{"experts_per_token": 2, "d_expert": 64, "moe_layers": [2, 3, 4, 5, 6, 7, 8, 9, 10, 11, 12, 13], "router_logit_norm": 1.0, "num_attention_heads": 2, "num_key_value_heads": 2, "norm_eps": 1e-05, "positions": "rope", "rope_fraction": 1.0, "parallel_block": false, "init_std_qkv": 0.0214, "init_std_up": 0.0214, "schedule": "wsd", "batch_tokens": 32768, "doc_mask": true}
Below are experts of layer 4 (counted from 0) of a mixture-of-experts language model. Rows are named router (the router's row for the expert), down (a neuron's output weights, with its number) and show model dimensions 0-47. Each number is 128 + 32 x the weight over its row's rms, rounded and kept within 0 to 255. Numbers have three digits each.
After each expert's rows: a language model's description of what the expert responds to. This comes from a sample of Wikipedia text that the model never trained on.

# expert 57
router:111122114074142098181152128161139088109102129128121142170199083063216100088166090123136144115151150137127121116124135153092167114147163112125098
down0:114165120186115104132151136120105122145082194113166124094140152120138091115114128103123138172129180062082127135116114119169091077098121099104179
down1:198131154184104057115174127146125167116109155169103112135076122128118123143142112130133096135165135101085081092110147139105130138158146113176163
down2:140143159088094113102104144120091103132137137048090078200082121134190151148114109206127095139115082098121115107163130082120132136099132158153143
down3:105114177096128160118175178098108140135131143149077152077103208074100146143153168137116077148116095152121108151175117116154151176074117092173158
down4:142146110122121131137123170126128131170146096149101135147085094171121207095112140104116135103093134074170108155118165109140157142166130202127135
down5:143062164084164181117137103119095158086129179156134125107105095153129118066130136156096134117124151135149108097085168093100134117130126164139103
down6:128129162171087143128150163047076096145088170068128136117110129094137095122101136090180113131176104076073147102098166145188092102141186133117194
down7:183106123139138193118205056184149151151140154096158096142120120076143089141127085166085112074077158150184166158125113087063125125128112153133124
down8:151173175164134159106127139152110160163158158104146058143081114142075133139062140115139127151174112135133140140132188045141147092079135176144145
down9:187101138137064132139082142134080093140092065105174121181119133120125120103109130045140131100206116095088137134108119103104052107133051112132129
down10:187156139124098137154113145115108091074141070189107123082080090167094087126167111079156123143150109197101134078108102131140145102122123141082138
down11:141100119137116068126139107134176100174180141195095122187109148074141136150165070116105138096192153121146122156123117135154097201062103154205075
down12:107151161138116133107220056138123163161159175109109087114079110069126122086124153070113116154142099161082127085178115185142142117116129094107159
down13:122118155189094117194150084157170129106054148150130140180150133180106192138166160071125161136128123142106118175119080103156127134132197155128137
down14:156137164125143107151067089165126189099124085105153075083099140091086146055095146073130127118151135134142137111160108057145113124178098148096114
down15:100142116178102182104142148076137095092155095117140131140196177167139109076091106129110211159156146115191155164102173135095174154143128157107136
down16:142116104179101159109145109126147188136129126114100139048098180150176148179150153111137088099179059149095107134133042132157193160134082166177102
down17:104162129106128085121083076183128142166147099103129058213061162148134145106151130122113146166076125121094088094105117135094081160076118117155093
down18:103111100106156110129131154187092089158122142160165111082091080156114067114066147059137040123101098121075101114135145128090103057142090162091071
down19:175105094104120130102138142110126068131119124114120119115157127134174131144121148087121185114195120059178127103170163139142054103105156169135071
down20:093139189082137135142169131147139080130144130162177094127139136131111100124173157168131107183099104101092146109078134151123122156175148126143081
down21:148101107162036119109095124099195223131144092121091145132096101087114186125131165133131143137134152148092143090080093149129096142090143122131167
down22:105176132138157138134183118117107210085071123116114121132102152124146145110064155174144065100066074099170115110122132092073098131120060109115106
down23:073123095139106128144113111184153108134116174106160088108151100118235124095092136163172085090097103079135116074140201118163089076132103103131126
Description: Pieces inside South Asian, Chinese, Korean and other transliterated names, such as Singh, Khan, Deshbhush-an, 's after names, and Thai or Korean bytes.

# expert 30
router:124076127054090111141116085122178090085161101077086151085139114154155058087106118108091120132136145121138061103165131132136137099110101118090175
down0:193142121124099106166136150135122140189124135177149084148129153120081156189131103147211118107147109127160140122112133109109100114146127196116097
down1:120052120123086128122113063130177065147127121169122148125157094123146163098088110143096092111133080100122111051109121076083175144118155108136134
down2:151073102123121127111168128200120077169181158128157136127112173195174182181116142116102104106140084101150150110118129117118128148101151141103141
down3:125153138112064137171160104094146150145099178136114168142127144104109165130119181138133179147125163120149186128110090140156131090123146123151096
down4:141133109086127105034143142116168103108126092151129139104100131141156146146105118076167100093167189090091073110148116093158128170164124069132164
down5:109081115141116113153117101138163133122116142130175080127093105117131131122095131131124081084150075165114164149101128177122136160157160157141174
down6:120129178140176130080116133153143138139139160166129120128129163114083176101131135127110090189114072188185108141176122040171157123169159125113115
down7:097106154173134135167136087138175084127177146170070099089132149126154144092085077086122132168120132142119137128192146168104174115126129146121098
down8:114084109112094143098126109113098133137137097141146123133124113180140138134100128094130137114224112099189110161092135120181096147080128104152117
down9:103147126116107148061152204096095126115128003112139102087126111072123125124143150200159134061101065143100123080145149114167137140114127145106117
down10:128120114116108158105091127163142138114147103141148131159109114131156139121084157100184068133166099129198109166138110093109119148100105080068097
down11:101147134127138081065114173111236102083119164130171092171063146078142087110126099133112144105167132081082148148127088169126157142178152087151139
down12:120117170101103101100116116096172158142126197105159140164155139070122141130133137114157197169122142140172092112150185097110177125193104126198141
down13:103165081130120078149129192117209125155125123127121107091149116075120121132133160082140086079100121126131057145150150145090205135149115101054155
down14:118168125124188138154067093148176117167104162117148119152098067158137156156078092123138105094098155126144132112130123160097156084166101155125126
down15:159100084142138176126130126188119131138105176126116098114096091125138147191154087115194165116190145111138066143131161122139159134116217133127095
down16:177169130086118196137044122095169102117084181180088111159111054180123086136154121150147166123101104153173072131103122082131153107114065148159151
down17:139116119078105100128143066128132138138080175091086149078106085181163149159119128049132085134127136147167145140205151150101117160158102121116166
down18:169158105151121111187112131082091100160116095136134103102176128086071180166119128159139141126081174133151176129135169141180100159141119167129110
down19:068180057060152043121123144119154082148117095162137136159148160102099061161137112214131150143141126138125093125153147165157101122095117146109133
down20:110089138127109123133127144127145109131155112097119165149038131156115123158173154087146074109223107081155083144099130137123156111074123168087162
down21:145162110085119121081161113159069148118123161164128080118066128096127120175117124141102084062143134135120128119186094106173090134165104161056104
down22:135137143085104157148112093135131141116132137167126152134129131180135080114104109052128182145255140135137063143134121104137117098107070140146090
down23:109082154129132117089161058219102109117149096118130071151177189179141124137160113163093107126162102119085144140156125123155107148115095160122150
Description: Periods closing a sentence or abbreviation, often fused with the last word piece, such as s., ed., )., St., Lt.

# expert 41
router:148155137061114072136161122151096169118105125119128146094182128149139163147152116205124106187127128106158123093133135099119145126151130123165097
down0:127120135109151130145152106141127112091104055125160134145163182174105120105133033079138110088136142100104135131117158121126114113163070147098124
down1:173073132140073129105130150136101074151115093100153095150150089121103125103058087150172168151145151112157111154133126080139100110133109109195072
down2:143121138152164119107087175163166134117152107115116092106118176154093179102101122152076167132071082092167114091125167121146134120073099158124105
down3:117111137162154133150135177135181184105088117143101144088128079128090073122134145080135121164100157140089088121140105131136053103185156130120117
down4:122112181190136085117116099170126108082132160118117092162137156104118059080114129092143180050134164141124077138123131108203129138072115139163152
down5:156143124172162147149194116089158123079123098121130161096155152128121049064171134099142085123222166177113092093118115098177123128110164167093109
down6:082112151153125069142152150115146129147132218151109084136124148107200135183169123166171157160148174155101152096164128113119116109128149113220163
down7:130144130175160182108146076133142147152134128106138189192111113095151161103090120133091179112170162137083157154130111119133158195097132165149124
down8:105154118113111121094162065084113162134152055150116136149141108102102095103112122062102105161172128106128153147118147098146155151201131169059135
down9:105140085181179136141144154124117124131093130112169161082131109124113157110136132146127131159084171166105078161145161131194132135091122198117135
down10:148161120062067059161103098062136124188140175101160126146104116154051147103122128122117116137099147163123064145149126102116085094103121208140161
down11:088083149135153165100087152104145125179115159103098119121141085105069162079088096134134181149079142111103111135160101098106107145128126116125117
down12:180136141143071106157134070156152109135144186170099157124100120145119146163172132151152113141202114201075087092119146144146155132100123154144118
down13:065186125160089096124141128090141090164108143123132075141135145142147115131127126189123130168081095102169113189144104144033116146138115171118130
down14:127154104062142141063145105101168113153096064103105108099089118087190141090154140130160099186079124137121097119165071091122087158174142121122118
down15:181077131172114141110180138097130106120111146183206117118111153113084105117088125099113120161109096100081134124157125184096095112140118083118130
down16:108111121162078127132176144138175197166127111149118148081135135129111135144128155139164112162111099115127165184110116071090072079144174142063108
down17:128157156140113122140103066151190091112114133088114125096079135148084114078096129123141095178228158112200129129152119132160122148128125132162149
down18:108180139086140098114155121145151134124115090076146147174097120145106153133183114139153161102083170138148135143186123137147165169154152134143090
down19:122132101027112128147119165116130100161187145145075126117160182113090188170113200115099094133192150098129105173163184102173130131151141087127160
down20:091125161089045102108148144135083108082032062205122093149167100119163123107149166196124157113164103136125127142102125131132110110139076125079164
down21:138091128053111093162111150126101150118150124113142077068172110109132081112109161122068167136095125110135092084149114131132168123057121148084101
down22:094192110086122129107139094102148164177057134072056126101139067190160116186129130110150162136218177143150139126111191152136112105100145134115136
down23:104159147124181123071120091089139154171144105150134152082153168124159142155135173125129085148033075083064098139180129114125053109120107128144151
Description: Direction, distance and route words in geography and transport text, such as south, west, via, through, miles, located.

# expert 59
router:134126117126111096099150161088125147115101068126165111081114158122147063129133093181149028053138070120130103158149112143143144117150184154134165
down0:166068061134122154105177110125110144060116108089157108150108166073183086118121107126138155146185145108141176146127073123124140191129131145119137
down1:142190133134060083103130127155103077120161088134087073128150128101131138167110139161095082148132126144090130134138160157147208146099073134149137
down2:161123103111144104185113115130118101125183144118098158152140084080221078139074086129127128190233115162110128131142163119127107174135138164138096
down3:128232140176153145121166103130144143149090153075107162101135031123144084169139182096087114160136099150091128119088128127113119112103147107193141
down4:151113118163140161177147096143152063137091124145089087172101102153182128196088150162100127136100140141109100109135073159099122145106082151167130
down5:145178114118122118162141112148143106107146135158124053070118110142192153116147134174065083096086130049129137111101060152095155152128151089097131
down6:150152111084124150151163124089129110192068149119166123142120152124156162111110118148167128188125069101119094079117180130090134094156133098090147
down7:088125068101150158101170125049156192123078111068155131105146088152134124091131083090141149078166150145174098070095139113166086140119222139121140
down8:090101102104074087086174139133091116120087052143142151066116101096104150156112168094146165117103128119152118134089098135118114044124147116072146
down9:144111169115127139158136107173142197152119151147164172156117060109111161099115055166186154130178135122151115157134089138099110160131092110163073
down10:150150135200112112116166166096136153129125061136084115063143130083168118073127168182125085133157129171076152117155110094130158147108137142097111
down11:117151141112132095098176110138132105119183121140133137133138126125058147113152100190115078188191117123142202122139058111156044138140144202112137
down12:121169165137085060128129077098118169114092104043052143137155135194098090110072148176123161122141157094156151134155081127100147119113131101070155
down13:148096204099142143174163138145123139138115146165152087113129113062108075063163092158127097061156128165143162083133124136140195143183141132135066
down14:090118111150121152126109078129136107112127104088166130159156112101105127137114111035096195122194168142169116120101151155059166085140161097167173
down15:126196149108190088102101134126176172131105159109130126128123116102152127148142160143106149135151174117124116142166128161153089129156160111151136
down16:076087087080142121085150147108098169118100117104129130194132094138190091093140128128099122164068104118172223075114132091133073143135141131072114
down17:122110035166112090092160159164133197147107127133091091124127136161164069139136118144092181182140114202185103140116081138135104131207084120128096
down18:191163150134148168151112097194129089113139144166098106101094085157122129172110133113126208170147114074104138178096099063124101110159098137142112
down19:113154158104147112177146110116146091097134094210130201188101127156089107107190125152125136144192186150089093106129176080190123123117151124121123
down20:057096076141100110092091167136138153159075124100131101093110107077087170145135100092123074125104099146141125124155096123132073094166120121126120
down21:150145144158124144166135104134094082116212123118103089172136133131125111122177113087077104129131159197118111141133164090142152119141163155191131
down22:114070129187135095130082138148122152137105189144139092112143090131136054082157093071161143104115195152143100157121108123179135130125068136168151
down23:106161145147128185121086104132080185136111127170186139069140128137123195098152086097160122146137091174136110099120126100169117124150126155118056
Description: Nouns for time periods and creative works or categories, such as century, years, period, album, film, and Historic Places.

# expert 49
router:070104113170149174139165186083067161108149144135143155161112188171158140104151159192173076128117159132123157132081120146088160089160148126121060
down0:142200083124162133138116171059127186114157127072145133174086137111149155093048076115137148135147093109090119082180120091110120106143141158092091
down1:109167185106142125149106164172158109096109099123140156161090092119107100132108103143108139132172143156090187190134183179053107117184118116120157
down2:105120174130088155096175113151097133124058113118185111156121155094129088179102129134147198118118131099148099144148173128114120180120127176139149
down3:188140143104133177167121117124200177133089119139149173128123089131064109135111130155149160096125196175117137160127102158171086107126164180193154
down4:161089117091153155119126071113115100128152092136125093115166121164146150092106185065131112095242125148113152105179088173136162098066132158142138
down5:195097100180111073135102105115156061078067128081181154102104085189164096133106137123094162134133157142204133110153117141140189080144098167167113
down6:124063146099152119193112070103120107177120124192110099144106166116137063169155129110130113175098143100095105072127108118134153116171116140140138
down7:163172158106145115095158133054213174148109123162155172145100173118140132131123161158123121160068121150102102129143111107134117163166153138189073
down8:097158140098129106159131125113158103171131133092137123145123116103150154149201131161122109114095135086115128094084168145129112076079165066113158
down9:150160101098121105104157069181076130097156139154114129111115149148135086106104119077188096125103136132179076106122166141152107107177109099146093
down10:143134146059089129145171073159128120151190088136126056142161146227124129161131129122142084105169151131174128178104086135166137146154165096066103
down11:176143108091098140115127138176063133191148142144091139119106146140135123139147144138139145094127152160173146147143146131192119214120146071126099
down12:069141100139120166129118142141173072067068077106154152136128198110157114130162152164077118129124088124113183142145116134136159128101129054135126
down13:137127120161124089118176185127054135117127067075114167121077104094122099178140162180115126078128070110072133161156150136132146136122153089066139
down14:130153103173157087103080089146124142147134129139118125136117168065081169184160125067120198112130114071088172097110101146122157162117124183135124
down15:175195055104081108177132132094132086098110088144053175125122159145077081142129081146107125117188125136106189066119125112152145122114130148147177
down16:147159158084162111162111130102156125196119153098068171096140095101116083083163148191152126087109172175172103118115155122099133153073149137098081
down17:129098124087182092106164122085144110156087119160114095089177094107180144098100107059109144145118126083133115127151130122115093093036099108131072
down18:126191105143136171090111099073149118113080133102120124131134131107225117067136131135084085098107163125145162151106082132109106148145095139126084
down19:140116168105079144134149114116155096172081142104152151114121111102165134110168136127094133173098103158111139186076169168108161175112111095097175
down20:147107084083117114061190098151125139108148145179155075109109084157093111116144093111148137163156152078188114094127082099158083166128132128136121
down21:174116149121105140148136159069071119185137150112106130169150167146158206096144122166116138138132123132141148164099201142173135136155141161118161
down22:161148076123151186189116167110139184162104122139080096122096188120112136091098186112158147126109052146069122150136090101134109111113157197096093
down23:121102118121151074142137078100115127134120109155163190149129101129185124087137082118139129133186143110180070127110098117090118078127089099138086
Description: Final pieces and suffixes of words in descriptive or technical prose, such as fro-zen, emb-lem, l-ines, lim-its, gratific-ation.

# expert 31
router:079156109097141082114090065058103094078135119168142174104176139132150096079104124097141052160158143179116092120109151103176096149133084111139123
down0:123140154111153099145079108175127115195146165112111156162105127134153149178119131087151108110099132127079068151118119100089136132089133112167130
down1:178065161138160134120156100000144160140093055165106128150139127142171129104108085156161124131151151163139099077143138145089095143098068168159116
down2:156098080127165148135102083115142156126144146173119128094143120151107117148153111119093119153120172175181124110058162115151137086114190137164137
down3:184122071093132190161081112141104114082089112148140119100071108128093063139102137161118138142097090147130134179043126166100148122116142106130081
down4:113208155131146041119132122120133123111111125167119159148134156125124108048161148156149148204114094165138157108152191114117120127136089080090143
down5:087140176161164099181116142095078142089096132177142104156150122125119082122151128140112107096174146124127097154175160132136155187121145107064109
down6:159077092184097177110109128153085112150137162147121132124105140082110168141069174101203153080151123149156162160124140097107087099165116088086117
down7:147154154114108117143110078175113157125095058144172160091134126114191082172146059096117131162157193106140132167107179102152145158161092116132175
down8:130190153170122104171165103131145161109120150105095124111149142109179173070138133100139069174141124157121121134154157099122052175128144088117134
down9:105156147077136143147172213110159111089167087150160175122173124099156105149130116133117166087120180080163156162113099112119163127057132152135103
down10:119069156101129169153124171134073134106131179114096119161126112131105090106082108158134118175179100146145103143099081125126181101059121095171128
down11:070146156084115103093140155108138149108097129122122125100161107079139074166133155099129125139059070100075107050166144114071112118128080119106081
down12:071135131122167106096165120096165137131153141136103111126144111119183131124112151095166092129098124099062120124221132114130140152106085124062121
down13:128104121109200111152144201131104133142087159079078113135163157062082193123127145179077147153135158114148102181140154116130117154108127076069120
down14:107118126139109113107107126112132131136162092138165106171106155200143114094090108063154131130231104141210178133107119101148132091143111148187103
down15:148083170125107164129135180167135107123140159078117083184144190123129181123150142164147110069142114105106136194130105121105145113103181147113108
down16:127178131139148077155117170073140104098122132154148104157122091120068128182155092166167128151141093133086203187148089188159128168149127124093135
down17:161104095157122204125131137112110145119166154129172138143143108177161120128109120085127141109156116094150134124118123102171149130099102132179070
down18:121079098141133187145082154105117109103093132105123124165122150147117094157079110157124147190186102137201065113142090088134134124174121233145177
down19:129110119142087123129128171172106133098117217128120098144110174134145152132084117078169170069089184130172168147144160145121174141079128152120106
down20:110137076140077101201125154171138125136099171106085152056139128186162142111152156124099161136175140132193145102121172182115151116185199173147124
down21:096146071131130082107097102117154138150122067091130111127096102169094090195142113096115060113175154137073152186116161102220140138165120052076121
down22:126106128131078132116125159130143112080078132118102032127130139100128190107149092176125132099126161095179082153131153108141172162092139137118122
down23:123197128121193161109189117085131101153122068142124177104102125187126062153121118086117079075062122109090158106085097117069136133131191151153160
Description: Mostly and, also or, but, than, &, who and then, joining list items or clauses, often after a comma.

# expert 29
router:081076093139115104213081109101124132112098085165119102095150117117105140084148117182134133154157165070094138112122142147150154108081186090135099
down7:108078167094133058121056112142121119130165161167126177126134122150128101178200133143088131134045121089159162102115159152104133057161216092087139
down8:136077151084108139120123137154132117157097123147182121089163132151120132115162060147117112172157156171132080122125103140093160119141151073044187
down9:103099118123150081142160094156148170116079099138065085124132117178076068091152114152112128156123174132114134186128118193138189133168127148067120
down10:083150085111097129091139108087153104082117099076131108140090112129106138117182163134100177120116101105095058151094109129105133069148056064097129
down11:143163109069182106078134088175113162096137109128124136141102115168178160134126161125131155130164062144190116104120157139140192060101134170130113
down12:157100147069102091085100116146126075153141106136076127106123177108103085139175133102155123149089117160179127121153156165191105118132111180103193
down13:114122084183097126135179168101098145138127082107148098152165139102180144113109093139143139114193134119161139085161155116125164152070118125066137
down14:105135122148123112122170180139176100177154212119137141143097109134147169132101143123121139156107145131119132112116123108098090075089093087134157
down15:112148099137118182108122140107142175119194074140140180160098132104108161076194147120202162147155164165148203063128071140098116120173115041071137
down16:108139158112103094172119195132116128079123072133167123158110106133066155141119143097157114097082175125105152142106165179120147164115132116116124
down17:135138128090063155108136106094097083114145194151152165129178162133097136132072168131138114112146075178147161095119127112140140094105095142077149
down18:142133114131073104120134161113144108072139137095123167158120123080199105134160082104152119117082158138119100156146093162095194185112148162164140
down19:094160152122160111088153149117078176098131138114152109086109112200147103094128094175130168138098081094087117106148139078165146177168165087086089
down20:115138129092166129142110117101155153148094138131082156176121060102103111166146127157118061180138072120115155121173211141116125069129108115124129
down21:107163143189112140138132091161128074089186077164145122191102109141158125148142065184157087144082125077107110090125212136121157123150175118090077
down22:118121075131087145104162193154112134119104135141095124106162163134099211123101099092135165115202119109129143186117132102107105116149159091143135
down23:130194148153107092147163079095082115103147167077130056122116122134146182168094138132110130126142115116076177166135153113175140160149111189154108
down24:159113133111095152157127075102127108129134168125093099125101176089118108096064129199110122126170160067188132168155135119172169169138127086118098
down25:130102152134149115101111138085143066108119142128056171149131133121064128120109215158166175094161136119136149107150109123123103100178146106046159
down26:148133122207126152140099145092169065126156090144093114090094172166143115121121144107141142106081123125098138125158153165035124126101143123108105
down27:149108161084136156053139118079137187159157142132100146145132136215147165159102161153081066150191132146130112180126119129134127081121149180179126
down28:205168090114116115102106076150137135145164098118102089134134128098118173144132103099106094097143139174161128105106123114185100080124146165136124
down29:176100114108107151103099139149169082117109127157084099156131114128090132155112109118106137077096103113188123102147122092156124078174091122172145
down30:082126151149171129136110146103067147095096119091114172150130116189119099107109166174209084085162136103087144098158114103117084097171122131189125
Description: Pipe separators after names in results and awards tables, plus commas or semicolons ending a name or word, as in Shinn's Destiny, or Plan.

# expert 47
router:117084153164100090188130066116108159125118101157112149074093135145156140086115086129123160165144152096099140064102130126143164087178159156113060
down6:119195133140133210132199122122086129144129139127092128148156097118145113117193153126133143127139144127128154177153126143156186136134179109167084
down7:089151131124144148134152097158114133113127085079095106149087064079108210136098162115143120094083110107132077100097125169138181132149143147130128
down8:158108128167161108130111091122103153104124143185110102137145225117164172108113099095136073133144154119131125140133105110177096128117103126107126
down9:131130178120122056100105093132133168143095102131130120109119127207086137152081127186134154091116098091102162147117104126119107159155161120166139
down10:118119101035103145118172131122147140103105077116123082148142109111119104148160130184152142079105128177072130154125168108079117196140118153089090
down11:186140097103115097131109066117180123153162187113159131132133115137107069148081107143123101155111060104141104161123144123110201125119187082078116
down12:173036137120087171138153152146182063149106140098082119148050101203077131144098109096085172131144158137120142152195125138105154123107169158140105
down13:168088126150075113156142139091129154070173146134141145089137104152145135109116138162192156158163137059112142094136175050116102133132129092160104
down14:121111135065080142088110124110115093101090133148160084153126126200090128114142133115124136137115118177164082138122147111146072167129096107112074
down15:143174117096106164141153081167121122109072100146133134148152151195155130160053087064099141126211125141133099117112131126155175172120180098155109
down16:116167111086126124101127083179089134089129184094126119078106041138146188169107119140113153118145081127083117168100184145150111122113137171164129
down17:110147144169118137157142138128118095242180116136072129111114132163092122101070140101148178155093101155221073116150130123178107101132114118121134
down18:090132160157168122153142151083137143125108167116169128146147142132109171141124114120114117098248101165142197138149151119081121110138107145105101
down19:142134108093175121090100055183143115167103142089101147112128079185162142162082108092081151129201162145228142160123133139100092125131125158122093
down20:139091140103126165126130129094119145077108135140118111181150125157132114144098118070130140129194115069186118163125153134137146142135071056122133
down21:107168167139163118138137168131196138042129179123201077150134100106052126105178132177094101121088140116123160105152098131095160140136103137112161
down22:234103107168103133183110122166204139141121132151136125134104117122074082128123088166146111080122149138157175111113137148089190160173183093167164
down23:139088106156123180133113051161124083116144130123126091127161138190116119134107135172126081193192112169191124171085161156107172103125152123141123
down24:114181126087161115138098115168149077190153068116137124130102089134177113117162125106136152115122132154104079146145204089088147135186164107106138
down25:136172207150102110102111125127137097129140066208094125147158111111182103092130127180162112140119087121170157143109160117151132133153130126092096
down26:158125077145105090064082116181112144135131074105099084165074122165156140135172181062128121165171104136188133197127136158155135138102130174131095
down27:130107132142131149128102130092148079167130078126118148120163193166187119127101103165145169157094163162112127095099151206121139047152127176146076
down28:123124121152136154101149100117107109172117148114074152073083151144222144120087158075161167130117121118167146139111186091214159091151176093160141
down29:120142152167131106131159128133084045158117088158113160129165159183154194187129150118163141136103100110057163095165156073130096091179133050112071
Description: Commas, often fused to a word ending, closing list items or clauses before and, which, who, such as bread, Parker, Ushuaia.

# expert 35
router:115187148146112101120126156098137146112152158133069094122129188100180085096113064167111129148136178089086183137137155118097117081147101120097155
down1:133166117181102149134106107124103131155149165170078106119124145128151114169139131143095142141007091120063146095138152139139153103103088145154172
down2:134156153184153123099104115135120167142136123114148118164123180144111128112119141157146167176074118121087113173139060071189119041150116129112153
down3:095116157189141080139157120146120112125143135114102157179117131174116200111154154097182142149117129106156188124092102085112092081129124097153107
down4:125097075097052108131119132044171169134144106152088163155092086180115173157122109123124093103206188109109051138141165128105127138144142145106092
down5:146126108146069170130104092161169118155147133168104125164143110160119124146121148064145147103181180147159159124106115122130073039107081171192138
down6:161148104150118159103146100134076073150180102110151134092083112200143141156148064183083096154159117138105102192112097149155113082126112134171130
down7:128079167118134107119105112070142080169116122165133151101199131101130172176131118119126172104094140109194120180060109134171078095093185170098147
down8:106145148134130121133123138141148109123163148154176155111182125126089129130105178144159124126022162121092126163150130090113170091157074116111197
down9:096120181082169151177126169065131160122115104180170112097164108082103134131199105115187107164146122135175133113145115111179120110165134109084122
down10:131098003165104178147185121109210119103123102126137125151122101161097128116167098155122133093132141146075127166069063097150105147118152106181069
down11:140145178057057095175113146160138125108089141106113124097121140173106115123091081195128143152157164176119102116134186081114164115096155155100136
down12:080111134110072196063198190117117177140094160142166158137067153147147082080123091175111161138152092113121119132153111171100169172181127174103129
down13:093153122185158085163098119183145128177146183146102101130101164126163085110128089135144091107135139089152088128100151179151133162143103134140190
down14:200083096146171175139132096140108080125105130130159118120112102167091106154093081107117095128142092130130074199136187154144150150137115190160148
down15:145169071077101142122146136149104110122114175102159108062046140127084131139150157121109104101112151111188094087125158120119139179140098124092142
down16:149127121143156116159168097096134099123064085169160172119132195207092159138118137099098084118112095105163178101113159148111103149114131117129097
down17:153125182176084098167085148238166135126171174121089151109144093143123135134117127125146148165062073156051113167142158111133131152193114138158106
down18:104131113089139117146172067131139135093124097093095091148205100089107115120165100113117088083151064180149141148151116130137152219088149127111143
down19:113131125152104147059097130145053121109180123178131205152130122124154197144120157109174155141135107133134112104133161140151089073104135182124148
down20:121119152079137112178124079138141062119124077149116143180091098147121068134116078107103104111086125128100072117139113140134117113141166161115120
down21:092171136065125088176126155126196132126119156104151117114076114096192153143063124184164125060138123099157126135140111081143093105146130172074118
down22:088138143141117144153127136059079145125129089143183148066109092120102182091161170079169132127106172097100093131168140161148091162160099115173169
down23:155121148179171127178146130133092165160101086140118069102157133148177184118106132173142111161116114158141132122102108113089167090171101089147109
down24:143143136119129140094093176150101153151080230099129135149087145098168155107122094206138148090099101157142124096155153089132101096128122148094121
Description: Single capital letters and pieces inside acronyms and codes, such as TCS, USGS, MRTS, ITV, and country codes like RUS.

# expert 63
router:092132079167103086168112226144171118140142127176208103164108128165123137123150116157136161161124128075120132115120127092152110184129094141159105
down6:137116112148130120126104137179092193100107086069097117176123149122224131150121135155189129106092134066185112127137122091120071198120146146129063
down7:171188151122085147162136108085120156096101142098183154070122059137127124116159110119071147068129151127127205104106121146147128107190142169086176
down8:138121170180162146162155085137106108150119098126018130100119154153141132087081068129135133132139145121141109116107127137105122143141097206168086
down9:157111145139063150162138159083177167160133149086177174135089146158158083126150135137164139134121108152143164136084142090083159176097172127093112
down10:100108087127162117143186128120121094207126096106166162065128143106093119111169133153160124116112185066135139091107145097119105140138111140135076
down11:153146154125114116081119180098156089093141091128123133083068153145148182081114153110171111137121130132183114085137115125146101086182169152091138
down12:072149158131080114120154139087108099166138098121157144154141099091114215181141117130108133168117099154055123046125170101053121109149133095079167
down13:151179146155111075145136090096143111129157113103116119122132128122108135107129129121157064132115138153092190190114088119126153077132072084147126
down14:112095163142152168136122151152139140151131117139152164149146118128138086126159182083162105091147086153111086044136148112123072127188157139150096
down15:103183091134108137072158120063159108148134094138149114131133156132111170123056086066133156153148190130169067112106161110121127161080086084167107
down16:109109117115062143148106132118164134173119190177149094163149122146070134121091115198127175147127128189142093099149113131138129146100148142144109
down17:116169120099101133141112147151126125074129055194160108170098124110138113094117114101079125148224160142103044122111136150096138097160099122142102
down18:103130142134113114174142078101152120121133194102148094067150135156150115024093121124122125196231179157114096116131105127189150113158083145165096
down19:125108121167101152163134026110105195089152173139115106137091134108224151146118122110126167155121101123096120066136135080081116145143095182136149
down20:173113091119106130070175149142171158162176094116079115160093066087139155146143113100152076122103118079078162137179111127103148122142132104115176
down21:133134193101138079152125087095109125159074213092153103158138130081162082114187133152166170128073113141148140146142155065172132119145145154134149
down22:077230109130108140148114070192129147145116066084099073139093131113175031122137132150137140131057121159112135164131090175120164119124166118118117
down23:115071141124155091090147119177156143112120122068156105159128137108153095109094088108143119135077081120094098122202108139095147098092073140149127
down24:085116118134112130167128117065198140113144097124101160124174056083103109125153103140106117142134145179121121116140132076080144103121180124128144
down25:111094187128163125115136147176105128148147154136156107115130145077091179200142142048177120117129160084123091111162162135124133141144151163142128
down26:154096148142137120096158114185117135192157177105043108115090150129150138141088183134155151117173134139129063085137100152122148084174116115157104
down27:112104152112196155109175150144165062144065125089047100124167139048155133093145147140098177102142171159092162090109172159129072075123148170134149
down28:152143123111146172134155123066090125166139198121100112138113141159097181137148146107168142115210203180077140112147141119131138145108138154172167
down29:123144140107066132091096154112096111154154116192161143045118120118139101130158122104092157076110092163201100164160115117172200132155089154138163
Description: Words in sports reports and tables, such as won, over in a 6–0 win over, in, against, Cup, Championship, scored, shutout.